Weights of a small mixture-of-experts language model, trained from scratch on English Wikipedia: a variant of Adam for the experts, 489M tokens.
Below are experts of layer 7 (counted from 0) of a mixture-of-experts language model. Rows are named router (the router's row for the expert), up (a neuron's input weights, with its number) and show model dimensions 0-223. Each number is 128 + 32 x the weight over its row's rms, rounded and kept within 0 to 255. Numbers have three digits each.
After each expert's rows: a language model's description of what the expert responds to. This comes from a sample of Wikipedia text that the model never trained on.

# expert 27
router:098135136106122114147114128166099109157133199148106137087106125117121144101200179128122145123146129145104098170116142142086150165132115102143153164144124126095130128182089158099139077135143146189102114097100123123105120160120106094079151186026212070181148136203176166158075122182155142124137126138166113134152182148110162161072095114098138065182120166204153136070052103089063091107151153130099100168084127156167089194146149137110097178123138148126133120132159085127151148165123168132139126185063182106101100145154106151105117137087153128148143123123081134111126178117137108107128077139121067144172133119132130125102161148126155111112117087181140115078169148164075064107116
up11:126194118147162101197139156129106143134134130112145096043112148140156134062101196133160109141066126122190199126148148123128157129132131121102027054064105143179132087138137121136167111189064091144171104137148105132095096149119105120133130141122105161127137108136073111089131137100110152176170145147081154188131158124104140098078117073127114160159107107085121122104139105172120121123151092059077132146138123099124120133188054116085075141101144143122154154089131168146139117084149150162153159177082113090152123100087161170091113097130161056137131174108127129121094140125153073109106154148115092152088126120102109146161135070191130116134145196166054142132066097128166113113113
up12:161104141107110128164120115117136184085127041135097129095087111184149170125103126115113079097070113169099125129078195127141112154131155152176130090095107094083139116181128142166076118138100075130084163128157068102127116103114159128117077150089148104094120163104075114152118117119126078109129164170136117143122163119212157154154068089050130150124156140148112105186128073125144095120143141041127144145138145083105092061196179095181111106141126128111145145120053140156154200171100142146092099150143111067149125086116116154159085102116139108121095143110144099129158119148051059107153135193108105138150113110108129131131080140087112115202134129145109147095150185104144149108083
up13:129100124144160184166131170102077143135136107145058154162102217105127157129110098089073125072211114133115166106130162082114125142104061149127166162155175104166124112098110127165096076098125086165135106132145087109173118122100114118179136118121164115133164116144086121145099018155120140131111097146120062101091150118132097098117145120123119114122164133046147110129151109128124141164121106107149119108131138107160177127163159131087138121206151096118056124099142103089077112104201115111147153136158081172169094116082137099132121112127123139089097142107121108167087068092085176150065185025133152137063130144166099151179111096122100132168110114108172126176148118138143136101115
up14:152168140105148109179124161142094139133133184191102191128082143165154106123093195122080140141091112142210152079142170124144117120054141125109104139125162137198207110120127114136166101117139195123165148105148118122138153149125095149128170123155085154120159198168126101138105073153108133125121114116062153080139101165125116116132170133102119114125174143162133086144151122127173167100172123109138012107115173113172109136130116126160079094106161093165144181157157188146121104127129165119090100108116112149075182128147186100122103163155142171176080126150178123098062126119154162147152191161153104134069067138093104145101103104083072144111155152101151141106152184102162088127121
up15:100138093106118158115130164155084140104164098150115181158125202165155128154170121144096049180112177155147162123133143136149087147104092150146141137131142065109151145101202124156131067136112117084110107111107103110110164033136210166182163112142119117168122135124106147136125102128146087179119161142107072167106127144124133089120072174119128130119181126097093147133140177177135089106124106137152150099135104129118118176100095169119156101097153145080079094140191102113110127157152160113135137115145139113145082135144184186125085136133189172117140165146105127139127163124184076130094178077095123135165153160082114163122136079094146201153188080142183116179074042184123103113125
up16:120114182124126158191160098094106146143102034061146143115103190109191103113155106089158069101184125070118129137125137123153088074071158136136143137142105072139118128152095101116180137127080187161094156090143102124087115107100122145101123130159145120125140109096096084186139123044142130153116143075160201133087118110085166102163124142158114120125149077110150165144119133148088181078138126118096156102143116159148102133154117113108098086059152119057144168090130106194157142049169224164097140107113109128129150128117092115099124124149142105162130098145191124193135123169173117130146204125158077134120144167133121150107148115127168166175111154105133105072101101123115113149085
up17:119061116186184140092142133146136134148100074090142111135142124058138155114106161085116139109149162067113130179123098148111184166119184139181124148104128132191120127125136086199102086106097121135131141105123100106144075149148114176122162143146173144089136122157164153056113145179128118148084198138143132164126103147129080117105120130188195124127077118107119121103113108119145118070100139146150156065231178183108085129152106118105172174120154152124128223157093172110079154147137146158118050149136097153119105104156129109089144107118103186111089152130113126103130050098154119125116110077068134147104071080133137159120177088159131138187103106123163124141157168116152161151147
up18:091084123174168121138113154147113155104133127085151119210118160131137124121118071151100123106127119167138131148132114141153149190140091122156150110114153161103195117133104078145093151122149105144123156116100158090100124034166122116129102169146087168092123172169141067066081135103169128111110155123130103145073120155137149144084103168150149107065120156084128207111179122112157130134082176190123144060052160136123211098137153114105115190126158154141169153099108114153093095166034188099137124143141132113137143118106058219133063099093112152112093167099095118117135139097093103176139116136114162166136082140140136157173168154155120134144103128126110146107147150139189149105072
up19:144098141137140123149082155186178097128165118166107151116182156112147106117143121066086163087104083105122170113163223087110063166086142125141134134126131121130173090092089102127076156158123059042078091147174058164136103141137099158151132163121118106107143115155152104115142084169124138138102162185134154106140164209141114078114126091115066084151157027133135104137142069150096126161091142146148072150124126146076143128176102177121099131144141090149129152141152111208101135110165198147087159146116118094121172112149121114076079162107151161078109184122124133145118160135127145159182161112124176068160118111167082196106157153115127146148124123103141105115128119097117138140125
Description: Year-range endings like –200 or –85, and sports terms such as champion, medal, titles, Loss in results tables.

# expert 22
router:094165082174185103129173063097130109127116133119153116152089110061085156126092161090153183112105123156062088186114119091097107147108101122133138136125129162150084153121134133116145163074117129141117097143189065136186143169083090089080158151134079126129140112125189154123091172122130120167110166126086108069083137159129137112125108123088109168161179134139099172171100124102195153152063148152156166141121166081073140125119123095107158102132152148078142141128170135083093113121133131070069116165177134124058168120160119183113099126155090119195119090110118143034070172132125107118099120104052103158120135110143079149138143159163168093165115118123092097142096131137136111088063
up4:140124044091144111108119123141120105117119145082202159136137166098125119169138181102150137147201094162162131158125085131140195121121097111127101127154090111131126134148135095137121168172097085137117194126133191103140087116135162130116119110144180103112092138125145092163063146057081147111130142049132173145129140108122154118104090149122095136058123097143090092129146100174167188105164135094089114168131124125161126118146055083188093163144144137199145095182179177139119193098151141138133175137136173115108145079110175184139126113167163125064095114180067110137192129123074131165100092109112119162124116119081107114155163191155152170134156108180119197115168116130112097139118
up5:170113114122103074124098104133100134011145163127092125111096101188125176148126075118098094100154140134163100146175176119163129103149138150148092119092124129073080133154109121176156109227154124086122077070167116130109131124142086136141132131104120114093131181113145131178165141141084166178164155114118124129144198080103124138175119146107178148146152138178186141061051120161124103140123109128136115154100131184065154120202086160128114142178133161137108128116111116141115099168152147150132114139155155078111123195114132089176119122141140165105099140079162094111129132112068132136104175133116086205187152091092201088132156156158119155165137160132208135085138099114135102133112
up6:158116099128115137150150151157082094019108130122121179087129116139120172084151101157103142110126151124129116091174134159158085134172061074076130114164158145085106108097098121116132168149134123144122140129124136081136060084127150165124113156108153143118056143081172113135137135103181147119116158146171143117065150150186103118124141148102046141114109132182088147110195154142108088123120165112090114185165148087124146125096195107123035118100138109145135089154147181113137178126109175153109090197139075120104108137042186092131160086139109160080109143113120097128094162153098122134149165153063114138129146109064149144198178045150105111127121169148120153111133148092127137121105
up7:088085167144154104098141143125127132165179105090074155152136110113124178137159121077112144134109063194129118129122125190122087094107081189137152119128181127106092133133143128187128144151102180095047153164097083127058091105169121096092110150079140162125088074164118131138130126097105166132084151061107134128168084164125167142144142160106082124110123048168126128145151142074122192158136153121162109090156158121230116138130127163153191106119161135171034094129116126139127039164111110153176143139125153058131132120120105118117101161123137149140119140106168111151173178111109118144095100110075137171177154135144137140161107152151173115184134094155131078149081147111148139173157
up8:157135066188096136140103171136102095084097151121125148168169129113137135188159062108116143170186094148134105109132146092090036152110121157186094182132081166090128107176103090129136150118129125147087091147133131188115096075105117112134115114097066125138129156105080046076111120141128159141166121150174129119131158133123101100170158157065147160104139099121131111078118105107168202164125085126118120120088125101151094121150131135101183104093143094193134107086138111170127120142108109184158096115132129162100025132081121121100080098091122141125072154169117110161140109151090075142132116126109159121158172170120073209111195124135154144113109205152150110154138177174140106150122
up9:116139114092081099097101121103136165137143090119151130119158183187122099144095102101118119150104104162108153135197100211132038114071105108121059117125099099124091157082134116135142078196178125088120123100097093100137157130117103131116081119137149130152126121143168150073098072110104185076113143180112074100141113127139068132155125134157124140125104165132114125108109124149095074180185083166139106138086147103168139097137145093148127180095131110062174171080124174093160133144121078135214121136129140101145176136134180165103143097195156116080153142101110204113097119112123153114109116143085098089159157123121121122136152177081200120131139140155151165119103023094165117121159
up10:160175055171055110122156160106131208107181128170081106156158123165129119148131168062155160143156113098104214139129119105082151122215174205107149158134127155100150091073094095168150160183141175087126106116145162118107154081139161120127155198106074150149145160151067113060110116167090094182136148170169156115112121084106105088088101064187145121139120134133163146117088098111134106110065104167114146101121109179089141133167122127123109163193172133161189104109110160180115163137169121178138095156100162140108156092086138144118117080146130150088135119127128110107119162148157107129190082117095149133123169137135147144167117127112169107112141118153134098177099111150127162116126
up11:134166129165194114073136111102129100098123159156169148125153156121144114093116132118123118191138152164132097161146177107144102154126095091149147129166120143121124125139143128095136097148131131181134122061168174177127126128177134181134152146111147127161078095081147081061127099138125115141097166149167126114125160109129109178137180171197185210139122135148149138136099159161166134138154079153132125110092170153145135037177073133152200223066163109146081118135148167132114124202110136128112173164171121121167109145105098104154144089180182110093118170117144048129139112104162155143150142131089143118089172147112160145092118103131165083104135221165152133204130129106094128115180
up12:115131091189071148142099108071186060087089164092142149079131087202179175161222090116122132170119147077185107089132097125136088151118105133161064109126078131104123077142097124168157127156106166192113120087141175159148076115125101123107151117119143193106155123103129056068112134195149149159149126134133098158109166138122089136122124216127102092146123110170100081158125100120071085147157126156105072115135129161164153120149168134155080089096145091098195161124150121141102138133143143109131151121166116105100107103134123077161082117172148159100104165122149113119105155163121117095163124201111147077134128143054150153109149128160145103103100150108125105148136092164141111189165
Description: Sports words and numbers in athlete bios and season tables, e.g. League, Division, NFL, Career, -yard, and score cells.

# expert 6
router:139149164124145146156166174172198140115122160080152163143165069077116127195116154099134119151102148118113160102159123143208121075128137095124206147135096091113167127136097146095142097146093093190172145083110114160135170117150137133109131121108132085134128150131139141072082150166140151117180140126134121105099159117104123170121174118066090085022079155120118034080167110136122134087160136146124088156067142099148152155083120151197130116150132093178083139097088126124127138107188128121131094122126074193108164170128089126136148136173078158153104146103096187106125177116156129180149111141139190086118090110183094099115134102145101101061166141093102092160135142115172098119158
up3:156125140137142086101145134146130099184172155162155161168145113147078183148152165172051118127147135175098137114104175122168165175076184151155161120139146080121154097109128125153084140132117130141127085183119105104140073054122194140153179125109108170183188164144178143141153101143075103078126112165142125081070116146156077149096123112159138091164130126207118095110132145141116077091109172158196095137140116171115164038128113129057120125132182092094123103092139128134121177189112128077112158148152106166097065116133088191145173104115151133164123132157103092095119154135148124112136079079120133064118093072136126166086138175141173144122142112123145153136056115141128121140120
up4:117135112102115136210134081150157192118198147192125099110094148108161104080128124077126157162113105145116190098131156090140140106159155167145154134099091080142140071157136143123169134062120133139057173077137179138123180101158091127143121164160159127124106132097135113092139159144100090164139104128147112165164124119177144134143106148081133169108130138093126093092159127129148167090148149073162119107165087162141144159128102171177140095085129090124144113147189099121174166120168220093167140170175101109132116120148159138112158176138164148169079114163100123147181133079052153152122133116151135098117198140142096151195213144149155123151147128140170131153213054096090126126136
up5:127148113117190119080105134164115143083113131094162108096129142112164102109094084144126129089139084183078200120113169112110105118124104103141165140140138161071127129115145073145085090077179186147176111154115134084106154113134093124099092224138120085101087123073154056081113131147154049086135120065173113140143159115135118118175119168104103147148181071100128112143124149095130121176082096133132147120083197085148116137143171069138130112091140154162147124158163145163108131164099165146123143066092158094185167082160095188170155128196164111109102098167107155135110067132137120160085156103107135134091086117158131108115204181106134116139194121143162136139134139135130095070122
up6:147125114049089098172089149116155125151113171133101105123133173147143093071114153112126064109108144171135100147139123157098119119165146121126093135104113065123109103076211124191154145120125141103135166087133111131116123125193154114098157157155118146119134130111065116140150159156125109170124147121131167193094140152126127134174091131126088102123127068129160186128157074138117203111110097080142100134159131140138124087127155003123079114131144128066165127131109133177144163135103163135169103114121137112111095155132115199055089101170141169158137123074157196118159104148125128085093148115188122099113135111103073195152162176068084145177122120139137117106151085128020137121106
up7:106101120073190125124136166095176188154140141078144132115087070138130080146120118133151085154110106139095091160144108159138109116108114111123131097094152134108098114132179140195113187197066080184088154090148101076160166166119076112184144133099105151110201079125075128150142109140143108188134118192132158145114050198176129108108139142077152117094128144143125157161116060103133151111078123147133165092115113162137151063097151142128064186104137119137193146105110132107078121106173140124113101167116109126108146137091166121135076134161135093134131146107186121076167170175116097126156137142121127123130074177120132124191137118128171136226111137160183100102115171149096129160098
up8:117062075148118104171130130177115086170089135124069093133172165122114147150114113127150108037088139189087144136077093132112130061150094090155048123086055066109121128151126151124144122081195108123141154157153085158081135100058106107156130151141157123106159140142181127150101169077118147153115131110154177125105067130148119160116100135101138184150094163151135121142113118144125085199126129146124129131141193172126100111144193062186104126196135174133137127096126156142066119146121113161141100123115134123126070109079213141182129084119091185052164114125132109175142119135127133142130141181136148103140102117096166138136143107159196138119151119129157090157124116127133167184161
up9:188071051120161137096164186068078137098134115172188074088126142172139070122134117120135077119129175136148148092171112109199100170131091098182122124082099132088094112087115113171137167147114121093049117140166130167110127154155128116137097136164131152138173163157126164125134112148117146128098167093143136073111105113145131089142085099129089156135200187112156084136144142101106074145133119164116169100169182090102166125153155126116120119181146071106144173141097131173128067141164110103165142139107119142118147122125133125158171068109112140171178165104112196107143156108091131171125109141106149124087082072085112125127191117114209154192165161127100183107153152149080178141123
up10:124084110105101142141135110127132133103096166138095136147131111081160226153148102157134107149065117099146107121121145176147131109103141081096098101100136100094120125141091055126126096114123134097112156200159127168121094122085124143103111197196126137098138146119043057167094147116090120118181171092066118109141159146108153167100104119122132092137133156066157115132141081121100161125091058145140167057127094124108136098150156126145139096207127125084124126158094086151088099161139103076154119113120151099115127129146212107081154111074117118146113125145110147124081083075152122086191048123112136098147106145092102120158147076151123176145162139145145093099144052059095116062162
up11:058063110137152129074150103118170129104132172133131124159150181127176141120131145167120151066168142121107124096141189134109107122119127072145156136088117125127155118141138072114092151098117139065084098155118123098068159168099113141160126137090100155131163068137131151101131118094099138102065093141109152059129154107136117156132097083126141161197128148138107154093141079113115125174182096085175172086114121157101137121078159067107147110161127113187163116102142168126127107096147180149110128062211153098120165113109141139194137104200170159146134123169141188106141135083095108101123160119139058130156105136166059143163081143082180118182153062114157128104155108131132166189192
Description: Blank line before infobox subsections like Personal details or Runways, plus raw byte pieces of Thai, Chinese and Japanese script.

# expert 2
router:146135117074141133117142095116179115089111179178091129064066098161136150133218113102112131129117138122139147166104114187165092142097175100083076130165134160076107074059095159127105129136198182167139112163183115099174155165154053102136081120100116101151168120130130144124157158114136085093121116138110113139153154140149090158156102113150169129163109181135137180066109117110160108103101170103112130139130173151130162098155171179089117164118122085137100110136118180073134118092162134124095061118114130116196142088172090091094117110113158138116171165177174109109107144166135163115153126124150136167076096104130111144118132089113179103152093127198143176086191101075126152092202
up10:096123170152145153182104155128093155097067208139128126148143080153143113063116124178095121132183147128142096148099104094125129178183061082137185147050102157114107105150079120144170081179154138120177156114182061094143125139093116157182103086185110165063206122127128115143141121073137121129170137147119157118134107133091102111136181110166136157118108099161112100096117122138130116136115136156178143122177142142130177155144144127104125149133168132115115128171088171124113158145153131080160139136149158166112148107111158120145068145157132105112147164150158124130151167091072135137149122090116093129188166113117120232131079187179056133161073109126147100188078181110174096141154
up11:120180117169139141142067141126147111019191175109093128160121124186104152175146153154177069124100105165162151171129118139145119101133084116148133052132131039185163140133155090139097159115098076094119101107112128093067139139109157115168134118101072115123128141108152083115125122125080106183092153188156134146050151111133146128058130138126128081134127148154120124150100087155149147114147140113075082106117107164094114203137133116102075117169149103134131094182124166141102179186171072079153154207151152132079137083118162105096109111122163136094137146146092102174145111121140140144136132173136077145124131132164104114091163089106111108135101116162100136160137191115142195149057
up12:152161109157142152144155117136119115106110104092155114172090130110110170162075126121139166102112079076165113144093154121056130086103079115159153167120137137150156160204134092105106163098130128119104123103143113067059061121206146165102135126178141185070135127083148143104144140075090192124135100146155159073136159136102127152058115150119141113100093071145130158173173146153114156101127123128123141121164152153086126115180141151118134172099141153086132150153124082113113131123133182101109064149180133099088145154077112109169143209081151091128102171155141113132179165155111142102235051137079140123099084081112140178134115092141103172160128119171168137161126178079130148162120
up13:136067118149139127061140112089124080073138161170096111088115120118147105142152129152143139107114096095097086132099146081131112103214167135081108124173087104143180119160125144200125165155089068097110145124141081129162108112134099153111246139101167150177135187114145108146184133137096134112084128116070149127124066124119146152129161099120141129140122121160117106167120164130097167140146099126174141116103146065151097153107149169234126174148167150036132097103123120134123135073157192099104146093157136159057110144124093168114047138120152169107128157156123122173118176179102118115188129111149160129132154098085121122100123136104101116098134097205083128112143160143135158097087
up14:138155134141096147168140152099139125167120114130090087120085097148156148164140126153201126095102098066131162121111096179065037087133116110102134059114196163195168082090114134192161114167077121083171166183159171114151157106098163160130175155154071157098123124118066091133151124121045097152149157120121131126147101129154149174094058141094110193128136176106151123182105040140117114114149114114108073155110121100135114069153139074159128122101157156127122115085162149104094114087208107118146095153115059109125182130130158139135145141142201155139112179180125144086186126106118117115115070128112137151115150140152077118148124143169136147157152162111128103117144106138139144129145
up15:083156168093099097143083138125168147080178095141169088135179130091164107110142136187142100160150180156166159152177170152151115092184161150126085073132117050147107170102110095128145072099132063138166161111102108098096098067100129147126145120139069144093091231145113165116155094118131122154139113116119110208200200120105149131186097104127104141154098099134150087151136144127178120092073086140133139115132134155138147154084096143169110159141156123139090159084172082146116147164144156167120114184154151150119094167148077146111162089150221143156140150097130110150142122133120118128105146144152106130045062115094094142147115123123187103085154119165159105157122091141147171158143
up16:128127152118170139159188085106139109173093101131232099162102153090140111085145102103127112119101152167148118128172150096175072124076138067099106133074135171121141144159184126127113073079086119150128102114158161204125125143113116145170152141141122123154124109054158086133129147151103151096133153110142109175132099128151167104098145093103154159103164139138121100154147146178138165081147116155111124148112089062123024083147119091073122121064171106063148160131111130140155104117152138131119178113106129121122079087160116131137084217083138068148118096150162152154100114160053154137152168119145099167070113108127118162145095084197119159173139182153097092080092123111180128127137
up17:124103084174094142129102132117100112180137091072140161113116142090131171205137132137112148173168126135149112135175122069122064094114074107127174097093113140093109137143163086155118156122093168128105139127124182127098063091147137219132146107123144152151111136084141108097144141121115160153133188096152119078127117143138165069072050186133071089126159149171096105113125139109124122136112166091070120111130104083107128182168144042150126118152162150137120187159104096138099206105040177093167128145148159107096105168105102144071057081134131099112155127133128143190103144188125076147113146107109110095140155133147101147120106145183126120167160151101114099145149114161052142138169
up18:138122065191088159112061164053101082140124112081114149126113147122098181179119124125094128120104173111125107144133176091117095116085090073128201089126086127122154132219166117144114163147121114106143180095113094147104148117125133176119149097063074143105155121055042138073157107152144128137165172100126125101041106140110159139109117150137137132136149165203129121129104130143119120136135136104207107149075154123125151111108097086118172127154162106137142141117081114114119124155058163084144149111108155136145087150104100178116059097101164108124121099124094179142120148157060095151125066186108079138114181129125094136114126155165148122153136119081104098186160147165060129094128
Description: Closing == or === of section headings, capitals inside InChI chemical keys, and ends of abbreviations like Inc., Ltd., (SCOA).

# expert 31
router:114162180097127093145215131068140111110146111141177106176146184121085171128072095085159182118124123214172075168123065156124154185126173167176089171145107152125171106132112141102145111091094183173065131079103091098118126149104111142106126126184135088141113108184190115104149164145110133169161122129083122165131194074118177086146115113164169141129120130114107128151115137107079178102110139127129149167156097182086078081159093136083159153095124163147103161138182129107148175092157144194126124089075137116138132104124142196139116160107123134153101122093148133074120136131072167188117115128130064106087127097109151131107142107088116164119103106177130089125083180136127125158158
up3:173112096113051129116142157132123152211127159126165134161147083114188118123166118145141107104170113113100133090155133071168118060132152104131114130122077062103136073055110102123159120188156078062161126167177144117148146137095122134100188081097061073097182137120129165162126138158075093100105112082159090148100138155150130160114107079158096162167124104099133192112205096150162176173127120107164151053091092135079135115162127118144099159091137109156124165158139047136143137124155161097116104148126163133039117132097180171129142081149101203163119171129127119105140150165107159137166097095077130131100141134144121117142103147131117088120105115130177139058127148128136136126145
up4:118185157119209132111161107094149104003136133151136076120154117089121231154131126110169148103116094125150118130151174134088110147136120125113143071113111130176124104097156093168067138153151150094127110102118155082112138152100117135156113087163087085170131174107149112135156074190118125102153136197142156067104125104097125116129113144152088165119096175101144136149113126099130126128111102117146098084082112133172138165160144127172151148055136049115126175164103098142083049107139151111087138123131127176105135096175141099155120115152160056088129124132205113176149157127109111089103123178179134087083132140129168136152123058195092150151138150128156100138135057106116169137135
up5:100135060142163159169121131114129113119102106161136150104165106093099140129118151100112123123127198112170186133110155134163119144127159142103089111092122111086155144163210125125180153121094137149144114168112118104228113137127158162119123162109148092146140155108100108178141111159115165187130155132118140135087128182131113171108080159119156079087079102077186160153131083128147149153047050137201117107162125084074093147150145117155097118084140103055109140127097181155145096094150166156123137064122129092151161107147149079105078124128146121144165112103064078135119092210112105119116102050146184178133097142087113083145180172129132137177166118156104108067167151130163122113107
up6:170123160142199138099136089114132126121101118095151176081116083127120144174122098120172136138178103122165168119147138130100118168125138170095108130092095135147128120136056088149117180037117122131128113178166120103146135121168174127121147154160193127134127111141092125172153151115103184117107110127075139118164152128172099106169112159141121168125123104124156113176219120126110153152141118136152129070163162095108116083138115133186162152140139029146149111150178114120090080121026147110157134112074159084151073109114125172111104092132154087121076123183204123129165093176084111118083091069119072165064102117153122176129196158170153124108128090124086116146129081132107096168106
up7:190132155144074123246127220103074161112020123124132098116129100117165153135103148159132126123088180093132145119161117144113119138135159117131123064136113089151168107092130107115193112099126158113135127122145088115168118089098177118140113106081117170060164128127129082125108145096114083104124135142117089099102141146141093152129147155125148118199094158087101139120154130180134183085105075140190111100116105100169173118130085095125118157101131095099148098109134136125056096085166139117130084172117160111131178112131186141121137089108146087135131147093163121107154167176196159092155095189086175158158126192123128121119120113113121127199121120133162175156102140096193121202116
up8:125134113112048117116135117108169157049103181113162173132091133177158159158155164107101068200132160145130102132168116122207101121151147096114084062140124124171141131091129146166060131136140074109126210108156115145114159095121190126110169162157148175117109110123056086110156141172131117104092133094140142156095089109085159109127109096134131147165109138114074121114111176146156146128169160123147094052115127126144081123133124079137078111139139123192134110124071116131161137195138094090142110181118146083137175130113157152109154126172100167126095192158119148130097124148188205112173105135132114119154118134050116160144120151145169103135107157130053191149106129133103178132195
up9:196073102174147172130080132127117157123112121165068173113127127122156196105170158118057107162148115128121140059128121116122033148167114121130122125088091112112124110066143061136125106135128073095158164172162115138100128102145164154190095160053155131116120143113082111071156041142114144137116149180132115120109110151143087209104103142111124142137115100144106116136164099156130142119121120095165084107088131104091146158192177078176126100091171088101171162115149151134100108144097143109184135107161091107110097120111053133159116148157167138082052141212117135166122094180120115127128146147100102133151153161097129146182170146143195136134164150180141135169097104108107149095146
up10:124127089103117131144144149117117141108110158071134097154136070113189147152139088131140107191096113134147102150075112140156127127145123168145117109092111140137115150127100126140077093145114129117095209205142154116155163088103093164106141111139169161102107174056134109155171109086133088137112110106192107212161131124162166144183189104087127063077110038071126173136130136146151121162156069183184120115155210123149139072133115107205140127147118159095102161114100103188158084077112129094148143078149095109154118107140107121158075109125125138078152167083164092121118106086177112138086120105144101176124165133093165201150125137097165105143186188147115106136142118099145144118124
up11:096138132106157116101136137136171209130114107159089120106132138107147147133104100209138127159167151115129113107174214140127151116079093009078133117100111088149160145120228131103111097099137099142150130131119160090103135098162130149164142129126150132118126170158102111141107112127102171131143138074117134044155109152161157119119142143101053185096137134112065118114117125139085187105157074116138153073128158146135120188185136107166121134147129122097127095087099106133140151142124159122145145143102109097130142125133162137172118151100180124101193123163099176129122096112148164153085089060029085104161152090060126095131121091117151037160122100177155099194090109139109145119124
Description: Capitalized words in place and organization names, e.g. New York, Chicago Tribune, Royal, Great, Black, British, often in film and media text.

# expert 5
router:093145104157156156150108162107187088157150172115120113126128172075153136098127165112145129110176113128118120132130132165169086074104112120156091122122142031121128180136136111119118087092131126137149095103190136116106129101151114150105102108147064153085113158174114154099116128094116086087125170056141130111135179115085102093162156167122061093115186142068152104114104120147066153233089136080168120072181138112172138168121157091125148116109129074141144187065120112148160146103090121116161109050090130129150153106149151179135156078149127118107152152101148158079149130187153099121116136065102105146168116106164096147116170162070106178178121073092081147114122094169089153162099
up24:120084112128113158088083120119134096117165112153087143146078125109099105085153112134109198096103178173139137126102138101166099124056173123136111078093182084092155138131205107131090133050088116042190190156151168123168093067207117128079139107191130125140150163157057112095114098182127159159147143118098131049119180145135146118112164098097150084115115113119120153144089114102151131143087157083147114106129113114139075148127174083114075141151142153157139171175110164154119091161103176173112085166127120138186155085155145127078121154076145113134115132067115084117130168139152163164189119149172148147121115124144135176191119130156112113131121122126081081169133148145131153160148
up25:098183100141135182139098114118123127115109134206091105182130126133081134111131131143130141094081135153127159135112226094166181155104149151163164114129145157121093136135147144121105182121176165060128095123170126112156058106115190068134162154134094087125109115116108135084074125209119105160116173121142092117128086143111144185162142115109164159146035136127105141091088164086203139103151138117187184083138126113107147179124175095088095154164175111132105101128057171100097132172188122104077102095106138095124110110098135079141168192126117145180138151131140129128100126138057115161149159113115175102126091132131092170155143148133165124133139119121131162135071128142112151029128
up26:128141121142132157096153141140161151099072106131130168107170091169161151163169123133178136143123183134070141139156087133164122151099118096112074128143099147107110148147109080138142071121097133116112123137073159142179093116179148143091085069095127159105163156139136085221157134165073103144112118192129092137204102131130201155106066176081124122164129122097182137131136163096146120123144144127174149101138124140161103097153144185134084061104142134173109169087116106137078129105151133136178109176110128149089130089140130114093150171121171091099188162133118148189084116210121104133134110121088155146098241160110132157133141100161110143190147202119094076144131142120088158110082
up27:112124154146105164121132127160050118107144139086107131115085169126136133182127124164074070129080088179127180039124132110076170160128112122137065146123195120134086104119084089188102154111107145094123094104203168115090040142135172168140160138147146173152202147147093105140149088158102105127148156120125097096151123133127117225154146134094133143120134147081130125127148095130147161119137119108165095118127137150143113088064170132187177104105134106166091148194107119115125125105138138096109064157153124080137065087127120150159148118162106075152161124148129079169151135181082181119122165074122121159106150092114141078148129191160130106149125139139191073155128129166081154173104
up28:188144173127094116121104159161132139133167087206074090189137146163098149115150113175175140133087114152145129116146132138141138172182098123099145009120105134169120108106176109130201135109079158057108120139139105117118158070144050107144134130135100168109085086121110126171147107137138157139157084139146103136108146078110120134125138099116178113102141137091198104177141142100085160100107137147142089136091120144156096117172113149111113099052145113138165105065165122135161160174164114135137121052129162093119125122112181115091146125156177157076147130157176144123164175125065075142161154056160191110051144160174122135151131147121123131161133106132109176086125144148081126081098
up29:166121079136129141075091174095060160114104154153114153102155180119106120096116176127141123108055118145093220128128156123040108117084158095084086147134136130164142111132143149149119061152146065137200117143094157108129147179182107164096154111096225124144129171147128092148122110161131188124096160191136148135146129157151089175122131138121150128086130153136077104178097124155128167148114114151091087163104156154156076099115157122175157138126128149153086150154114091132077079099134125134165081128091092149115085152144134141072086130134197105142157179153117137115161108141157031095086174163119156156128184102145082129116147133159089138162170174142143143130152145076106136182113
up30:140114071085169102089137170149040171120133121119111163139150133142160105186107179137112070162125124112146116129135133149089177126150153151136130187120133119110183101113082067183151176152138082066118135115138153161092091126187137118167168108127139150114152115126067125120121143116161141136104168088109129195106147161116070101130126159113135135123114114162137104089141157240141136087174135166086179135138144137087149147095132110114145091093129151142125182113151215126107098107123123096105068186207125125094038128120100154163097151159119128121097143130125129116130080169152129116159139146065123106069114142137127121161141183158132133070235125162130122146102062073137123095139
up31:141111121170099144135098067137106125093084122113121180150110085084103135134088091108090149162071128096183116138107175153080106130186150171130118110094182115102178119130075105117100113087070125143158178133129153120126101107148133164099119131138198083167125113145135034140173097067095159111185122140137082100074126146116129184084179126136125124143120056131131095105104162157150118105130110071147101145113154144121086138152063079109100153083155165152142168136170153131076117098193108106133136148134151113072077135147122152163089148130124044144144188181186128132107132117107097177167159086186165108120097112128176099121162163052118165099128118171124146156143188118142184128109
up32:136174110129164103127176169101115107145108187106127171142170135135117118136140113159150078126152137106136118147152107092187121108145109110165201150104185145140107136130138085150192158136152079098124054131117132183157057121163085072173155152108089124168168121174105146130151129175114151112114250101118130130104113116112083086127103133110087181079150163170090142093132125125122094087135107122118164088119100098065124080125151175137153132196160108112112183111096116118125135131208111084207073171156173100110137083106120132095162179189080128136145112175096127146133156173123167133116182114134134169151150116083147134139136099102154120121172121146126176210099114098089084135143
Description: Middle pieces of Germanic, Slavic and other foreign surnames and names, such as Fog in Fogleman, m in Goldschmidt, Schilling.